{"d_model": 128, "n_experts": 64, "d_expert": 96, "activation": "reglu", "moe_layers": [0, 1, 2, 3, 4, 5, 6, 7, 8, 9, 10], "routed_scale": 1.0, "init_std_router": 0.00653, "lr_router": 0.000462, "norm": "rmsnorm", "tie_embeddings": false, "beta1": 0.9, "grad_clip": 0.5, "seq_len": 1024, "train_tokens": 553300000, "steps": 4236}
Below are experts of layer 4 (counted from 0) of a mixture-of-experts language model. Rows are named router (the router's row for the expert) and show model dimensions 0-127. Each number is 128 + 24 x the weight over its row's rms, rounded and kept within 0 to 255. Numbers have three digits each.
Before each expert's rows: a language model's description of what the expert responds to. This comes from a sample of Wikipedia text that the model never trained on.

# expert 9
What it handles: Table cell separators. Pipe separators and line breaks after a name or title cell in wiki tables, such as club, film or album rows, plus some punctuation.
router:121082080126145176179133162148127130133095154118158076126133134106117155140108118148128126115130179174102103099118088120138145086146097142126151129151153145159105153133108128158128135138153140161116101118121134138102125091106092129130149091143131147093178125152122149126119146109086158142139139139121133135125138128134113087155087119153134107101157106091152137181109138158122186158120

# expert 15
What it handles: Lowercase word-initial pieces. Opening fragments of words split into pieces, often after a space, such as c in cimbalom, gr in gravity, re in resonated.
router:088098083113121154122137126176142121104102156134154097128137131118118136133091136137145132102130110169105103135128093135105133095161124111079131122155148156111122155113113096144121137147134122180141131123116087133103166115114098139143153075158133184117167129121089140107133120114088137146151159122092145158128197168120132087143117131174121110087138097119125129146134160169100138135133

# expert 7
What it handles: Section breaks and headings. Blank line breaks closing lists or infoboxes before headings, plus taxonomy and release words like Genus, Released, According.
router:127090118111102128147151192150163131101104133157124081146113141146131160178087133138120142094155175123140119121113111072117148131137121110122165091130125160124097130131127118128123167144151120143150112119111132112092137102135139143133134070133170178094133123149137138141116144161145166112153158120118111119109155148107069120143099113133169146135130099094188133157101152152123113137141

# expert 43
What it handles: Inner pieces of names. Syllable pieces inside foreign place, personal and technical names, e.g. Navalg-und, S-lav-onia, Indon-es-ia, -kov, -osaur.
router:157109094134141165173138156127112132141119146102169114109120157118128134179154114126109092121108139133128108115102104135169150174147123108080158085148126111142082127109128130137121119144133157112123113091083131118083130123123145121121150136100116141148124115151092149134157145134103111145142151154145124148086163151133130100117102113205104113082091162107166147170155124147136170152118

# expert 47
What it handles: Digits inside numbers. Individual digits, hyphens and dashes inside numbers, decimals, years and codes in tables and stats, e.g. 0.0001, U23, 2011–2012.
router:146107085113146156120143137158133130151118145158144112124102112133126132125098091164084083090133145125132096136097104100131150146135117133103130133151171087142125175093099164119111123145125141171133109138103126125104199082119151112086145084131170163079151130139128125131108132146134127115139107141145105121086142179133097123135126132157111148124099129110155130120136202143123159136122

# expert 12
What it handles: Prepositions after nouns. Prepositions, mostly of, plus in, for, with, between, following a noun and introducing a noun phrase, such as Prime Minister of, tests of.
router:094081090087153159158135117098135142124110145102135105120145159093108166153132111128075154118124140148128095142139127108131160093131136122124122132189116157136122149141097118137124137176130138131145127110134117137137141126098098124117166099141135100101131124118118117111101142141125156149171085151092171115089182155114140088143067145146129092158109123133168112155117120100114129143074

# expert 60
What it handles: List continuations, conjunctions. Connectors that continue lists or clauses, such as including, alongside, while, but, include, commas, plus pipes in episode and discography tables.
router:134079081122138162139126177100151106120105127112173117115149138127158170125120101146119098094130146136097080113081101080117146107159090111141150116159177138128113140094118097158129129154148120116150095116111131108112133116096107133120143089141105144087137131137149119125122123137110144154136123110137111120121173173143111085153115133157148127125133138130115091151158168166059156128119

# expert 44
What it handles: The and list commas. The word the after prepositions, and commas separating place names in lists, such as Jordan, Kenya, and Paris, 2004.
router:140055074140142143164121127136124102127104172105148103112113144127136163170109089169111106141112144153085101122097093121145144122123156100110137087131151110152134165098095108144120156150149138148148132157142142112123151113181126093113154086182122157097144138103118117123137139163089158136164099149114101139106127148172136111141089103137089137121120105120137116133128139129106143141106

# expert 48
What it handles: Digits in statistics. Digits, decimal points and commas inside measurements, coordinates, populations and vote counts, such as 6.56 sq mi, 39,532, 97.15%.
router:097086111101145140080145133124133116173115125112184113121153112118141139154124112145118083111144117123137074137098105083112148113135124110128146136161178101132108150087118113147132096147123122118181127107086110097144196098130111137083158084153166152095111125103146129145119133129131130146154131128135098104123133195121134135134140128141136169105120135102135108160131157119147169113135

# expert 21
What it handles: Prepositions of time and place. Prepositions after verbs or opening a sentence that introduce dates, places or circumstances, such as added in 2013, presented at, On 12 January.
router:093089102105135127134119114111132128111121132132114107136156167067100189139145088104142125112093167113134104151112147107118133093158105105118125108191161107110100151111094129185120137174123143145173115106132121100114149123129141125103147064156124125114121111115115130134135133142121146142118072137102128121091155133158141102152127153173133139146118127090141091138136159106099142160109

# expert 63
What it handles: Mid-word pieces. Inner fragments of words split into several pieces, often technical or foreign terms, such as fa in warfare, ot in nucleotide, vi in privilegium.
router:130091101122113144100112131131132153126105133129173122107147148117154157161133125138103106090108121186131104128109132121152138110169155091114153090138178159127103145092107122120081146152132102145111090085112105140072153108098117126091176122126118147084148102141149131130144117092121115149138133127142113125113172153153120112147104123162116112108133105154125113183150168168120164094130

# expert 0
What it handles: Copular and auxiliary verbs. Forms of be, become and have after a subject or modal in encyclopedic prose, such as was, is, been, became.
router:113108090136144121155143122114153142165094114110158125102143146134119160101113114123143111079132154185081094075083117108150132101151068156118177161135159118114117113101154080149111131152116148152125109112117099068130123139124114120111173079141113131091117108129142132167145143139114126134139110135151119139107140139097136103174144129148142156111140134113106131126158143152113172105149

# expert 46
What it handles: Function words, main verbs. Articles, prepositions, possessive s and main verbs right after a subject, such as Coolio won, required to form, drove the girls to.
router:131112092124127154177128125140128138111110155117129116121116145150098181144124108146103092103124166144107115122123109102142143132130099115129160111159136108124100164090101128129130160140124111160099140126159106076106177099116130088098144086141104176101135084109108159127101133164106153171163090115120104161109112181146108145171083114162095126107125125100114117120129151132098135112117

# expert 45
What it handles: Sentence and section ends. Final periods, quote-periods and line breaks ending sentences or list items before a new paragraph, plus closing == of section headings.
router:128099095126111190168109180130129127127107133102129083110154141109131205153108104125136117105126104130143106092120105128133116149131115158105123105154168151136111130100124121089114133111174132165163093115092162091085147099099113124128136106125112141133111159158112092143110133131097162143135131090139105107115135140138085138176097116128132107123131105139132131154158133183130149113091

# expert 37
What it handles: Prepositions and clause links. Prepositions after verbs or nouns and clause openers such as responsible for, committed to, despite, whether, after, when.
router:119101091143121166133164127095122134148110139131139115112113130111120137117121110134116119079132192152122097123100091122135104107142117118159202129177149151116096165121093117177134114155087141121169137125121129083119124149141102125115111109158138122123114153122101101124094132165130134137162093103094138112107171137150125107157117171171155143164088132120156083115138163123124142151111

# expert 51
What it handles: Country and place names. Names of countries, states and big cities, mostly after in, the or United, such as California, England, United States, Norway.
router:154113091129163144169114201155119094137135111136152086073131180124146120159125139153155105125094112133128081106096117117124112114138132102126134102164131152186107162128158098150162143160115152159144081131119116114082147128121119113114175092118147131126133134123129129164128108140084110137157109141099102148128137148163086091127098102150119165124123134122144144147140144110124135144151